config = dict(
    d_shared_expert=192,
    balance_loss=0.0193,
    norm_eps=1e-05,
    rope_base=10000.0,
    init_std_qkv=0.0304,
    init_std_down=0.00287,
    optimizer='muon_variant',
    beta1=0.93,
    lr_head=0.00911,
    grad_clip=2.0,
    dataset='wikipedia_en',
)
Below are experts of layer 7 (counted from 0) of a mixture-of-experts language model. Rows are named router (the router's row for the expert), up (a neuron's input weights, with its number), down (a neuron's output weights, with its number) and show model dimensions 0-255. Each number is 128 + 32 x the weight over its row's rms, rounded and kept within 0 to 255. Numbers have three digits each.
After each expert's rows: "mostly gets" lists some tokens that are sent to it at least half of the time. This comes from a sample of Wikipedia text that the model never trained on.

# expert 11
router:122100155117092117117119192080155137114128135121180185136136116167142140080079170181117125090167150192099176065100148134079101132108108227216173099176113097178164124160061131139136079067070162170152098134093111133086165132123185112107133163126125118121146036100199158114130137119121127061185113130134127150139096157139219150166105177087131065104120144126163130097134151144171152161114144089116147195122065110112173158135100194178070122134062099177119109100082144118175169114110106141199117135106133108135147140128126136064127127129125153103170191104112117095123124135103143089092150128126146107103103123115150131142148100164141098098107138156106140122128111077167131136105165116125113126129120116120139155123149111121135138121204098158143093065129109119099100168074118
up0:043160145063084127113142117128106105098107121138099092118109137113131114143143118121116098196143083112108130141104069110126115126130098082130105187119160132132152123088201144114129142143190123132138125158111124059128108148121105158165097092187147146071159169159101112141128087110124107088072144117083129160191127101192089117142141110137105150142146120091080108162151098124163154113165156112071115123082168129151092106099146109113114150139184100149101115219147208146146146104099129139086107135171079094137119186127133181160139108147138129191093100081139146161131154084129113160184089177148160120126149096128159134089166127130125051148176174088127133169164146227086147090163069149101151164125143147064192094155115160175062152124075187106151139156108158154093145080132114
down0:126136156148137093154155128087152174154141211123120075181069133112173158086129132119089121160117103106106166098160114057083073135133156121086145170108103166074145101120170121038143123124166146067123101075091124042115125122098131176136171146112119129157172167164118099136132088100174083085120106056144110123078152107080142116109103141140090099187153151099104125145105127109193163115159152148109107154139175136191176141150160150139137152194131151114127151167111113096095141096102167133179127208147103146167080125099097093120154153148179145208204118152149106137109118084079104123145152108118133130123129131110133098149117183122122084132078148089161153108089093167137192107114106143092119172115122116146134088106165183194156148101149159072072123161145091117089104132095111
mostly gets: " 1961", " 1986", " 1971", " 1930", " 1940", " 1969"

# expert 118
router:139117140057079145099127087103146121104110151128143142117036120173159129080174149131139095135138159118106116119134154202122118136125157143133121142085071118144075086168149106225150113081095115151167186138150095102133164123140104144148148130116135135158151140107143164115140170176093104128136164134112112117111098102162116102057158113134121085200240131148166127158062088104131173097112183115142105124106117125113157182143100148186124151127088131119056108101140163107116126106124130143214091078121150162100100129166146047134146080140117138221133095054067080106149143125133162162147121155090125120076097145159075093102131133145142085094159140168057098137106131199162105106075148168113133135112104163103151121153141135174137121088117157124176125120184123104128089145127101
up0:132101079075165066148116099116100092112149086182138177135132132099097142107099108092182082171074151118067129106107208106095185166132205152128146137114196141095128145083175165103148117120131101099133105173110119134128156164103165154159152134129090108145135108087116098145163161124139106111076139100190106106134112121022124187089183205167159160146129108153166114162076175100126139144103137128129131136098112107159170124098119167125044139099110133130105170103133133104178166108156154147084172110107101179119112157167129089125100098089136128154132111140149139100123135145128111081078146156097141114098087164142125189079175149107102132137149101212143062174122098129180150121147079159149050196152099160124109140090085158138182099183128108117113145110108124107107099115152085
down0:083101144051127092164096083167054148123102135070143118114139080104109172113110128134122169062048102091162131105127183126113119044152114144153085156173099153134097124110171144151077155130148116138133141102183146146142085172115171117148143141092126126135108158148147125142095106155078139195085151109142174102193148145093057138138118092111133104159120135088100142085097140132151094158160147157092134159160109124143116124179117115152134118126152151147135146141090159125187130097157175162193103108058150169194200167160162118154146116112119102093147119186095155102087139140087157118140134147173115240073088142126127166145133138118121114109145048101146142098153112147094170128093114149139144122126171111096082114176149133084160147081069096047165101147073163143136113094142140
mostly gets: "ult", "unt", "up", "irt", "our", "aver"

# expert 119
router:018135166129109073118141130107178157070074183128194166080128112101155157061113093178104123095173085154082140143060045101120133164160138191149190151130155128089182131138089170137117090131123157114161088158104136072134156161091186167148164130109141129127164119108169159139152100136149113124158176125153128139124122191148179106101114137111102101115166139104143141093094127094144135135144145090128137150140137122135144177161130184159103167238123092131137117161133124115123131075073130175174116113117108099151062138085119150108126159147165116120137159118122114126026079105102072117056095081121127102084139149099165148106145147194113060110134145135143138114146090158117190097084125110059131180127095101125132124120132108140132134096154151113145136152142157128106109114101072
up0:120133148172130143117107155112183103127146073141154085179085129099122092118108175159149170137133155174114170190101172120151153153147139143119083080084090160115128112101133087102095149113126099112101058114168112120140129127105109080111088154180121122111177110162235128068079122138081074208097144138119050135154132099154145125102070150095119092182121120146153066084073166153096143156140157112165174162124154093111133104122150146112177061149173117150105114107148127130166138169112110087169131120146212105169082119106177067089163113089139122151189111068158110112125097092101149093124117167109112170095106137139082117133125167137112096199118140075127118135159107154152157125150092118197141091084177072096128084101114141135145166128123183148129093124186143170162090124121117
down0:127215190137146050179160153079136137146113142114088195151155124125114154084159122145134172174103147079126123123171149150097130081157054099099074147146103087101095194128135114173108117122074141128147110145111111164132115123139117189139097130129130135128066144118078097125131154134173104110161136144103097097102131122166100124124135144144120140061113092177110075122085163127136223187115119164127102123146132150137151171139170110098206097133124118098172130112150127150119125171145142102120102142112112102113140104142139175105187127180146170140146105067175079085174101084047146144088144122110166198119055121058127113167143102109099192147143096105123122116171143135088094165087153156118107079212143115170144104115097089094136091084099168127136106175103102150079165142143142
mostly gets: "300", "teen", "100", "70", "10", "200"

# expert 61
router:094120151128161157076123164087132170130085130040139214135105124093123104141093121125131146182165157116139147152124136112115122087115147127135199102175077116100096146109068117172110134122099078148138110151150109112162133101074115137154148101061108114178121106057145140138111131114130125134092105122061177154071103161154135110141140111158189138079137157139129102103122181099240137097140177155088138080067180123074167175146105130172061179143115089144030105089159065078175139103138128112200091121103151108151115110164129154113144069165126181116098196151137145125093180125133142130124104128136159147092127121108135113105127171160121097161118184099174171170146159072110140134138080162086127144137154125093122140149136122073134128139123090156130102133167119092149163162122079
up0:165166137114113094124139104123163099199158084098097084093123124123159074087108149091150103190099174113098172117101135221136120079138154159112207091116104217148158125138133140097143130153180146081127126135106078116151088174129115104175163111139104122145117151133170132088092140083122131115115169108141127108102156189127104125146109104124097094173142098167133156100109124119125117111138155149118136128112114142164146146111137089094156191142072118136056153114106126135142175140102131166188190099076095094118098139086107109075114119124117128097077141062186110157131187113140175104186148110074135117175212158113104106111113201151100129053104137132112107152185113155069072163129146129126169125168070111156148077137101063137103110163126138077105132094153156175056131138149167
down0:144151192143075175147151037078124127152147173126098172133163187204089103153167094137114088182146127109148132184107112141080177199169114173139144133161093079127191097150108126121113157083110177120126110141134095158151120119071152139074084188080099129193138112089125091134101109148121091120159136092102151064117170121167164181147157153145093132130169126114123100135150106133132132121078159087118181100176189150092163131112123151226124162109140115171102151121074125126135133160081172119099130118118098142100165078170115113099054131130141128168130129112117132098141103176111187083111122096083125165119107139126083106133183130110138099165154117098103116146114155152149114142068081126147159136090083086152151088070114171157149065095122136148139100103103150145041149145100113
mostly gets: " Jones", " Johnson", " Williams", " Thompson", " Clark", " Taylor"

# expert 55
router:143110115153160076113160122118148127136126137137185149085138088104176101155046133111189118102149146146119124165104149110109154021092111086177117085174116120123084135108096111145105103096058104087087076142125064109100145142073103178165140140113142120216125121141139156110111114075130106170188074189087094162130080135140125151117180140127105133101120151123057120159129155149227114115141093139082165112120117186105208214140094167142153197149091086125147175099116145053139123102085137115131070122132157090133054131133130161140099123143124170142116171105106152156138090111155207147098150110099126164105158138168074157099128120131143116170129115087127137126165119156149133177118159111095170153155141111106108166078138118128136092123145088135118128110099181088126153116153119
up0:199103123117129097116186134196074174156064113115186112093121093169150130091087119085178179099157129159188121108103108096093166057139126088075122103151108067163129173113200090143144067080135174083126113156133032122123126170127130100101130145111136121201145142105131129150146159144091129134118108163132123122148054056099086166108135134158124151116163110108114144139105111159105149149176108130150104102123165159189177061119164171096119087148126156168119181156095112170148125169162156150118131104106106146114126122109159106139131107119174098179118145095107117160147113215092152109098195108189144077090095116141070160105094156118160099120125166107189131177126119151123117146129117108108111099147097131133164124078140128132139130153163110125034107123167175105149168081127147
down0:200157099163112107160126127082127130148166142099124129102161116177122106119134163087108133116108138130119066144149132133129110066138132090137104125116177107096149151161168135150097131094152141178068136140115116097138100077144166119115137181108147150154122125100133104105147093077116128118141129117118100184171112154073167085170129054188114117103109118131051056142126125123141113214128143138137106117130139068100071121080166175122164096103139196151135115157174166151083155127114152092099124145183122098113093153090151134113101177159101111099081153168039172182098154096095082166147175084180119158082170141066127131125193074089159129121105106109144051129164159080128078143124144096163148096158115095126207130096136154145151178205148085132124169104165156107114150144155165
mostly gets: " Sal", " Bru", " Ot", " Et", " Got", " Dar"

# expert 125
router:135122166175063089096131201116164133088111098119130156110148115148152104103102134135173101118138220173139150073122098134122059114118021156148109157078130086135124153142098145156127111127082104121094132147184111114095165125101133109113162140093138117178144101096144153067152142112208113099160081140098098139135097142154132170124132131104129112141154141107123164098112153057144141083071137124124152195115094188088132134162112149149065146147094113139117112173150097112110072098109095182160128139170158096167111104211138124102181107165148161138139176199108101171115113171154076145108138105089128079110134096119117157097158059164124107092146186199116093160149138051179169209167076127115080144149091131125104163156142146125154114114148117106122147139171155125143102160114095
up0:157088110130149081148106128110116098136142133138140137082066040166143089108196202121154105159180124091105132117112182147108103148182058139132111132126159117151091194146114119165137099135120182183129136166162132131125142129058150125131170145139172132208150146075089092105091138132101078123163142088169139189151128112151061105159125117120169132128139155079158138155145095101083130109093131139173134137109085144104178167077119161117123128105103102076136125149150122145089167161066101114136159139124151167110148113136059102130110127135070059124130090121163162156060139087163125120058111157113165137088092159160121141147118089130125169089139122097145166091132196049152073108112097144034096112133114138127113198158168124126123156108131149135095150139147171131089067095188137
down0:127184151135128106149136121129098124145120163111106110111123171135125153105046136168121136153101128059113118135090104130158122085154107135142143045163060148152091091128110103099126141104171105105145130157176128055137143069092089061123098124080150156134104172079133121138135103168154126158183087103128159178175149087148186123158101124151137170112102147160133145161118119155127090112149131060112119126141178110112068063193079152117116125132121158105078153162114160138126134072114117074129074168145168128089135169120159084129167115151078129112084118132158090186174202136106164018142118122130153073167210115158106154142185152152137137147110119159099094110116183156177176112125176117154120139167118130185187156123124147144070123154101092113125093125161160159100076074125107
mostly gets: " This", " Conservative", " Swing", " 7th", " 4th", " 61"

# expert 63
router:145094148087119138145107144112122160111113142116103165076127138152112133101056172140088121075135150128182159123138096153105111144097026136175075072147146145156096138095080174103156099142125099131130051152168108075042183103143105103113148138124137127128198152102102147153181122122114098159111094150104109117105105093167137118200158149051062155216091121135172208159137133098176153121035157155123162131133149136107173110144148133174102160129147130144103153174105130125095119095141151137137095146086189111154141134196108134101121126132144112111115167075084112166089167171111128103114078129090139087151152092167154157096131152148098070153121137120087137188117142108123140133134203114085115140077106123114145134100134167155150098138100061134108131088127150130165174164175075
up0:132131169140145114211127112087139115096118138075100121129183159137158161106137163128153183105167180178122095131107127146103158147124070129103152163102162149084166105147132129123111172143146050154214073098117108118075162115119192110094138150133088096141187124086138119230109140153114091119115123125100142142142113125183164063197113146093158123163107125127070124102157127144135173124113155175129090130099158164140131110126072129175145148104111108164083060163124163087188081199089091072150122148150113088106131154202098185109158144122124123124150110071125107126063149138162118128131133129125151106165087092129138110090119099082085082137070168105142150108140096151131131141106116054183106139116112104121049118089133168116126098159140142127117088133134188126155115200122186
down0:145120107151129161151104138130088176121121085148070149095086167104113175175143182128124179119118081148088173123113089062129072172144106118138122106114207140126125180123095129093138109111062223109101115112158158056146154129172080103123113133181156172126153138093076178132087058118141113153132162126176215121134103159070129108080100104090115163107099112155120186120158146176109135089106145081146062143175145203113137133084113149120112114065134137127157111133129155127172142090091118187135113160097118115130181119119120108154087206202186151128098194104136116138093150167119126091132145158132153143177132113088111191120137109148087078126049149167098120092130098103185121141104145160112133106073155148106103131123134114123113139137127091122074093167104125127147125148169146
mostly gets: " after", " during", " until", " After", " season", " final"

# expert 39
router:067086132110144112075146149080094187094089100075148114139130085148124086121083082145185130106158106170133182117093097127138124151118110092116186076173114120087123159097122095136139084195085099159159080147145155135142135132172123153156118126156136146102160097102126164182137205111098088145155116097147052131194089155140109201180125162099139099157119164130090140120105134145129131129146154093121131125074142152142158179133159154138116175136129119181071113130159113128152154143071128136195090152079077105146172093122154129126149134139138112179151192126118170145095110166118116120142105094137117093123107151130097136112068060174169083102113140054140174147155187159169194125117101122083145135123111056116157107169124161078134095107160111059083115120094102050139170177132094
up0:119102150105143097139162111095107180148091135098114121117118137158097130128138143132138115095202147141103113132093124161160138133079148103021126167137074112134146114178118158155112125132167120119117158161153139120138192155135109202138166139170185131129094140081173155182112137127129040167110140079093099126120096132174165136122099157143146124070144073226100090170093194100122155125127107119068119118082096083141042113152171111095141120189160127154119122161171110161131103147102064125099116098122079081159207053141163123136139134124138142121135111100177084100114113108122127130114067159071137097121166092096133101186131095143194106109154138182125158130113121117077196180111127128165129166135070126063123120106171163153157155174153119086150078148154105100109118121141127
down0:232140119078122098108109093133102167182164109120202135149088119151135067123139123129107134062084076033130122112122105156140142122165104097162161122100129107065108056150120097151108161155143095106118160147113116165117110164180074178124054175127087106117174128157135074122158153149139147107115148083131133089184146117161147178178132135122178134124142119133122176134095172173152092080115119133089124117160144115133077105172121172114131147137127135120098154100086100057109148180098122204115102028151109119109153125087151094135123157144199153084130175109119110162151120164174098165171107163118141139146092082081187149130121138144103148086125110102080188117177105138134084100140208117121149117130159175096168116156099150076132136115137122062110158136111137095126135149155142
mostly gets: " Fun", " fun", " Pan", " Army", " Infantry", " Squadron"

# expert 92
router:159114184099142093091137180113167137137145086120152108090165128166163135136115110145133073134135175183163192106087106083145087153160090105182089117129093156126090142103104151121162087113090090102135060161205077128145137184096162117153153134133108173162143134155110207097125144099125046107192137125052085100149088123174105207113132178103085123118177135125119144122106134097135119196132183141099163132101134085109136161134126149107184147120134113082171118103196141143105088139128101089114082164148168104191157123085171096117177111111100142151157105129106091112087091084086093139119077062177137106169119160151125139136147159148155089118099150115086092155160141166156146048170155039116105114165117145169126126166135158082134097144157124148084130100122133108142101119123144
up0:122131108078113169116131137082115114143128127113104185099136139061211137147078135164184046141127135187172101103133143132080133140153149158147142082101157095143064157111131106101141076154162144127140132135132098157106171132078124133137141131144141099149138138155095095125143083119146139094104157110151128138108141123127164152131115129134184159162073121164103086099115145104115118125163101120123153169070178127114165119116045135105158134152133094086177063107136141185129103163118150100092109126092111102104138160110149089142128066092184160057197100178155182111128096082127123155135105052153172071212124188173162079167098161128089143189144122104105171083176162096138118173143215150139089091094150172132186090155134128107098092099139165080103130090127105134135111097109182
down0:142101128155138098210134166129125096146140167159173124182073066200138159151102083073133166153100177092098116129113157132059154127125072102097135137184110122073123145110133088163122219123145085175089175128142127159171132125131168107149120114091119122152161122139106100176133148175107111151139189115145127133111133179121155161133117091119208085143137098107154114126134094126126136116171070088128087098197063129144152091165119081158123144114102070160182147175127161089181119082149118121120118110109132166141092133102149082112164047147119113137138155140102156157065105075102074136139086179114108146112067149148143102110106162121161133096140109131145080123141207131118089146147207079075188109100108115147090105168133183117152111154170118136128114078085142082120140112097142
mostly gets: " Championships", " Olympics", " Rally", " Olympic", "weight", " Prix"

# expert 32
router:132106107131086140122115127119096095121138147098131099154019100124137157077118117127146102132197134182202117120122143170097146138125106189168172131137152122081090179094113135180107144115064085165122128171148150123085134112158156089111154154091138120179147095134147146168164176091075141138110141121125120118148125184147109089172122174174114085152178152133110134121123133127152207112097121141127113138113174168128170138148097121155112119187106133138113071133126177059112183126134127171149142125150121109176142121141107121068129169080200113143174120102130175109071104160106135130130141115089080125102137057081133157161135158145185102054144060174094072102121155168089215086070108119107106129135153091114062165079150088167153143112192165093129146103125126099160171152123105
up0:169108113190116083123165085119154115101084122113140163152101094074104206161114101128082111124059118161221114147081081157125097165094093154160155145127112180158179163068075107166145119106030094144149123147144117108169116072081126139133120110169122157161091100148146156139158128109131083097098085103102100109058147178131123090178141154102143064121106141037166133143142137120121070064145116175123168143174167153118089186100136084083081088171120108110170154124107109077138148135114100172140149105157147166138113127132087074115171119137154144067115138180141158166145108140100150101131189125064190088139114116120140135167145074102122104141114117155152145084146147133129118106144152145105196125089119081130163114126070163136165121115168132127113137090112131160175151096166134
down0:172157119102156108097121105098187102113101119170112106100106118173147114131109119145146099121159144167087124128134081096126105106129080097107109154203105104146112129118182144122104175123145159193133134124138137157102190107118094133220154179108138141080131118181157166173112117043161102065108115091091095121123162170155176089115151136063113142150034135138084135115064083099132126179154105115168093134119125092082102124141131126072181138128115201150187114090066116198154140115115100156101099140110129123117119101109092073173182152123110093145142133105150131177141099132109079119138177143156125161095077135130072128107121171167157183090157106130129124097114070091096134139152116162084177127159171137148127200115151189122092136100174166168091134168125122106149205106161104
mostly gets: "olit", "por", "cont", "ordin", "oci", "vention"

# expert 65
router:100095132150115079109125184120131151182099028052112147127100091130118115147129099157189147139127173111124136153138074098141150147148084079144132084154057114112153135089111119206170105154149098080158101154140127180167149139122124163140137083101142136199168111116126141101116089140144108125125134087125127121208095135165122132126188129130141148150141085092092143148156146090100119153128153093102112161091050104058156172142100142123116138133140131156066111138184117116140076077111090133158053153102189121091154126193192094121131125129122100122128109129104216207137063156132157188164095102118175130119077137128105159134160169143155143115078124142113139145144068140093201153138085130114111121085160140156142102133164179141155093140173128104127163101178120079159161148085103
up0:164099134140118134171102156174130109161071108138115118122133126138214070125105122134140143102174106094128159174114124115122131196108104095151109089117084099099105090154157152156089083153075129110093109136141111189137076142149136133155100144114140203154145156124168122119132150124137145127138102147113196058129118159172131169055110107122137139165134139140099096127138157081104123102136108089121150097138063141149158147167153149106110168126202119110111149165038084106167128095099109171097129138125121136167162082097122131119145090174150044120136159131115146200115167108069085086178141155062173129105155152106126112117175115176143141126134147133186113136149072123160200086101074087125089159049119156125109074088141101141138103093147121160138246098102186141108099151158136
down0:070148134120156116172084159179160048153129148129116048171143147138125097175179063111124167149097163153112135129087153154123134129088070106145162133124124142065154138138151140158123125128150143192144106141097067111154152123087154145177085181166144112170096197172089074160107127138127091115102118145148100106143096150119094059095112123149124110154148146127110111154124092116060140118097114158104063121171179109119121096065160152105148141118162155079174068111102159166159128165142155099074122138064157097135125104108107155149161143104137113136136100204124140054096134160089117075147116153149136185102106097178160220188130113107135085125106176146126131132077188096120127123089124114181106142102147141197141155061113137153117116124126164096175085124121077092119171132114166
mostly gets: " Justin", " Lis", " Karl", " Jenn", " Maur", " Alex"

# expert 7
router:152138157156091135123140190087094123152149109093139165115165142165122114142132141130201130146120165098171161111143115127135134141105116101105130200163140134129083120110117122132118129137051069118124145163099183090128119146077156116156162128097110110128147082144135115119202172058109109127157105080135131166164122109144165085143100133118133113142194116096118169074079064069106123117109143084150150183127117148169115120199114149109062144140098049160106065158141133099112179157081071158142085112115139100152102085133135122135151127130156196191195185135126162143136119180146140097141133064109126146095132103176131139081134119155129084100178129099116146118161108092159109112067148086090023133225146128114128173090129122150091166136089132122154144143157131108137108224115096
up0:181066146094081121138139148137205186138145082085155122194129115189134166223103094115100123144104135214195173115137101140119130173153089160095134121147078062128124127174133128136109129154101089123180138104122123135150102180143141157121071154067105137106138105135192158065138138125117063128132128120147109117184106144103167137164126065149112149148100094122084163106095129079122089144191161097164151128093125154136079148132110101145184147080118091119151112127095151191137100110156132139137104152112112095145158133089100089083158134128115150089156111127094069161154118104164207089125121115089137182153128146152152112173160118124085153147171081136113081180140135105136071077177087148134124126138090128099148139086132078140153129141122080087089126096161117115144092167220083
down0:120149150220109141148102075101119173158161056149143121139093189101130159131123182131191152133124083101138084115169187107158120125182120129117104174146094121106087109118098157120192114180122130057170119081108100139113141174130113130148122115158066095128147136133157102147106126190168145151071103084069105103085096126168071123132130113095163132099172125178113134130142169100098190097105116119085141112076097149159096101114156064141075118147069147148106156084098121086086140170166103148114105083180102110148182134124142129175104172093159131112112165099103161134162112190066113128141118131175157110183155100128107145107207116158153109154182062129156116176089114141139090123134083114142139128128110124198137111133129206128158110154084152145150106137177151118047095106098131
mostly gets: " although", " allowing", " nav"

# expert 56
router:139102137157138125130110135104155120086104064085143143099098098105167136160122099136135130071091100086140137134166119135098128102180111102131112139112090064114160181143131126149155096124102140182099080094114136154072149096135153131133139164133142130171147064185143181100104149115120087130145146096121043114179125115138140159179118155118200174206131137100127113077085152128218115119075141182099195114090131145082182135144121134143068148140103105142124119111155129113153182119154153148114065152093095131172118090083147102123160135166147162099166113195117155059062144118145125126139064150146104174113111164109188115161093130121179096139092084121130115158160096126164211175105127084070124150115123137133139170158128136084141120210213129158100131095128137059126082135101132
up0:105103200101127185125124159140125153097079095089130182128092151079114098145144067157165143148167132141138136111115129124097147112104128109179176077134154070079122130056133095179130146105101140107129123110164139135113151109114175169146119136210106134101185098085138183141156175158113106108112089122149159123064121140095100111156081131127073109145107154154105125134061075196085087136117121134123098080077169116108149105159126171107126108094093126109147119160130102153094124155086130179098136130103137100114109168101242115088106170133095168103138120079136150056077160131085135117156122139148175121120170103186166126127097069115146088174108197158147177126114120124124165132129083166197183185147064151110113164185184123076108140157112114167113121124134106101150138138107186
down0:148081072088145203126162088181135136167123144068114086123135141145141181150174079139066138091101129099163132110130136110131138094131125108108170153155148117124130113135149140131117076180144138117156152122154153154138095078114091137114073099155138131124092086070145164145134097142143106167164135149131135162119082095054125161057083093140132108081110065098207145143075161142098100140170101119106132135122134141144115154117098056134126104169123112086153117150179172145164121135164127147134102144173115134101110151158139225141163108124113113126125097141112195157126103151155128071212127091151143164157089111119112113168084074043121100117186116102152136172154128086074145161149105151109172071191091152126195157163124157151127122140094151123150058160034130096115135189110133
mostly gets: " de", " Ha", " Ti", " De", " i", " Vi"

# expert 120
router:088074107092140169094179133122134205078147131146164166052128130129106089127043153153160119161115137108107142131081143086139103085103136110125124147118139142131116115127119140095162103103175143138080143147143122057094150131059137140120101099070156145120115045136191147149128113143084142145185176114195072156145071174124115198139146114095107150116073128130122140137132111112173143100159189149153175111087095107129099190160125150130170116141151144135133131120140112145102149071092101119147094081138146120166169083122126116129106118105121204162160198112092084141166155112138112174151106101069111108079124146181049177090102141159160103105165175122125043146151167136143132165079140153130139153165103135134067132119158178103139062150164095143088159110123140062175112122100104
up0:165092112115149140111190088050077140119211160026097108136148106131123143166083060111141142113090132106165131137092133142091186138128132129176157150190139121151145097117075137153139168119084099142096115123169159160150234151137187094144078161108126146078151018132090100164108102110125098179113164110132116124101134089166165151125176174069108137123050112102159116118152119123078118099089148102151129122136169111139124153118101163218135104152128099094172131127148100135104141119138147193166138105117159114090195057116111150109174140131085120152139135122090106142189108169139142165072123124098092115149123170113119069092102175184190130102093112094100114124183158133119092136151127109114160119129126092138084124163102163101137118121122111128160123136100082120073134149118121
down0:054115108132141135085114141147189180161107115179140126121163138126200122154078152167072131177088138166122134127140185118128134118161121138109156133109166177126153097130187097072145146117169166121167146099148131146171127103146106100130126160136080121093144095142116086122173158108100071096126183091112208091105141102115135088115085121165110164090109107100092142155175133085120112124164131098158119142116071132130172067145136117106130131188130103152125088119149154079110181128156111158113096165073162149097194086140119135157147123044102112038131057059137114085110116216147157128101151125137132126176097139114125071135124087136152137141080108122127134088140216168187084096095127148100134086147128135113138125115089117157091155136219131075163162157145091120147179140142083
mostly gets: " Night", " Love", " You", " Dream", " Dead", " Man"

# expert 74
router:080107152141122150157113121136124181058126090101151123067111107119194135030125119147107117085092126186141149143108135146127104118133126162142139113139171114113178137090108151152147137141147043146169080095124163152164148158131164129078126094111118137164101153170211130136201156142109048109122107150108110123085173176119096155041094142111146084151116108139111104128123088123110162167057133112140144126135123102152167176112113133203111109199138085111144127136148137094124160132134112113122107100083152146085103130148095134094160085124151198176165119101094163127148125208115130178115101088083118078113111155094136173091099176139154108085119104178123095183144128139092094169053143068066088117147164157105145112115178107147149151119190101101132178154118187150136154116083118
up0:107091117097163105144119111125148104137187128112077108107107095122111100163141145130100107105120137140094152190125158056105087071105092139162126144123112093109081163158092177175132157119170156139154119175177154108107089127159110083135133097114088148190103117121158146187105181161134143138172164115185082128113072158106067155157128094138103104120168167086120103211060128099175098070065155122114149077098106112156169156092098080144076193136139125102144154117159138145152151093154121173125130056150140177109156105133106133172126161172110101141110121119135078079096118123108136178110165179124145103120197124089181155126098158157149114128175095169132139128129136151104115109164146123088160171189186109107146116067118077127201113148117130128157134177217124143053133106084150
down0:089124101121133044137062144109129132152163115168173082164173037145121102102089153164157092167122098110132157115160211131117183188103166116120138084113145085085049140120128126111167141108133122113128074145147077130095076113175123131154172106109142168161172123114115118159104107100146230130119112159116137095153147106100108096148107095168119128138148171094088111107111133103135098099062126100159101107125122107169126133143105170121137097132126058105200089143132071147198141164109178151109172162161118074119161156149157058110149135139122166155144137147152099128083141100117106116080130108169130147130152187098143128121083167060135102096093101115126098138158096130079141130150078080144102148155138136145106176186134099115169198114179193193179102113132130159119115187140123
mostly gets: "class", "based", "iful", "bec", "exp"

# expert 60
router:096088129195050094089115144082139139082141134119162115095175078123139111102145163142149055099138133168123106118163114108141107075114154139155121166157146081136147126117143174143124137110144125121136107164132120181118124133111134169136188134076129140123132119162122150148141177104145099098140183120160117131026064138137098108197116158063120020102201095104095121130132108127199140167127125119122110168109081133131192065188085111137106149140101096115072130167105102147169148147142149141199110127078169133195087131107134162111185103096146155112118153070134128133119151152115106157150128158137124113139138151073108130137185116095086109080209113104135118154108140154159162185110130134107179184068104080117098188103144175147143180160147107144110136075135133073077113112152122
up0:056083133142104155173127111120140184139130156145139095178056048171077141189125143187168112093126102135168126044096085080161069109081136140164086184131131181090147120137084139135113132163132170098111134112107142130161188151174169141111084119118152105122154119100131169109143106108115132118184129148147118104124094136137147139187126201112152143143113130142101186154146122159131076094125111168103095173102112141145166100164092125150135149140067122155153151152120170069199126088172119097134121110126112073176129153094091099130099125129156205108108178075180158110094126120141136084175117118074139102101146050114113151159170113106127158065168118099143161129143098075133178177072178134077134159145105117153091111188118077103107118146140134170124110147107111083082094095123154
down0:119096085190142129158126127118108069096121131157128128083161146158137140141083087142106157161126139146135200183107168161106150135147181102155131113109102129120123143118089140117157109137102116132080099107143052111128108174058082128078160137077120135096124228159180136117122093045144103153118082091163128186141125134093115125140139060137104073184108137139154097104124133126156175136126161149129112178162121103083111131164087126229147164056116175118162139110183171145134109088083104121153119118184178145111192105120179130119170170157153104102118126146142172094119122153127140167102152162112180144138116134158161101091105101183157073141051057127139158121122116170107079104099116119136170115151115151139137149119146080144101036080129075125126122146176126078119179127096102
mostly gets: " Sch", " St", " Dr", " dr", "fl", "str"

# expert 86
router:097068157143109096091135172127183121053116131138107163111058101121171117091105132096182128132096191153163166088120152104101070139088060164109199092119100146132135141114100137122127126093166150108132111170137087081159158118091140132096150215101112175143165082110155164047160156136099119084155084133108112149126104146098147226121136164130112097091149168132112124128121134095171177087108156130116143196131086144140157103144135140150064111104091106151125138116134118117087123102149129154130095152177129131147139149144100113143125083147124156186146137196089102221133097090104127152142101137166113157105113046119138163189085176164126115173095195157113142153124167127123162152101171117133080157079093113116149095166118117150143099113174099070117086077162178078110150096140098
up0:143067094203121107116168154172059137107105136134131146107129115135102168120179165096180121131181126174122108176157131126098111115107147137135117078163133146207111111197121109072112176119118145081062090127127139107108119133101131143175121106119107169084147092131132194187149119101186135121142123140097128110136115149066142123125144113130109157150157174087113226117106146114148156102092175049140139121196143174116098103094141136134101150098131122160206115145095119116071173071160131136093101120078128140134103092139109155086143105181158127126113094157097129103172112122154113083067115119092155246117148089113081116132067094208150148123121123117157061115124114130138137104134140145136135161087137164109067187149114096097098182143103101104163155143090154112120128078173088
down0:146142132053097138135180139051091158105165122139080124075118133122074137158146106132121093116139144119081153187111147124131155143173133136106109134129101079142079100120161145125111102143098143154153162157054137082129201103131158151126092161130091149203097094074105065152140181090100193132103198135120143091127071104135112131136138096062200148148160160094153096154123117158084070082121103139097150140119162105153160123133104053127122151106146164106119129118192125167149155112112130152139154174129095078138165133107166144109108139080133053151157177113146158125112093188088093150143147161084126186139161112178146163098098135163076146132126068072078127107065156178175197130139084115122138093138113161126145165203126114141138196114110144092159141138129135174090111109123104
mostly gets: "000", " million", " reb", "500", " don", " 500"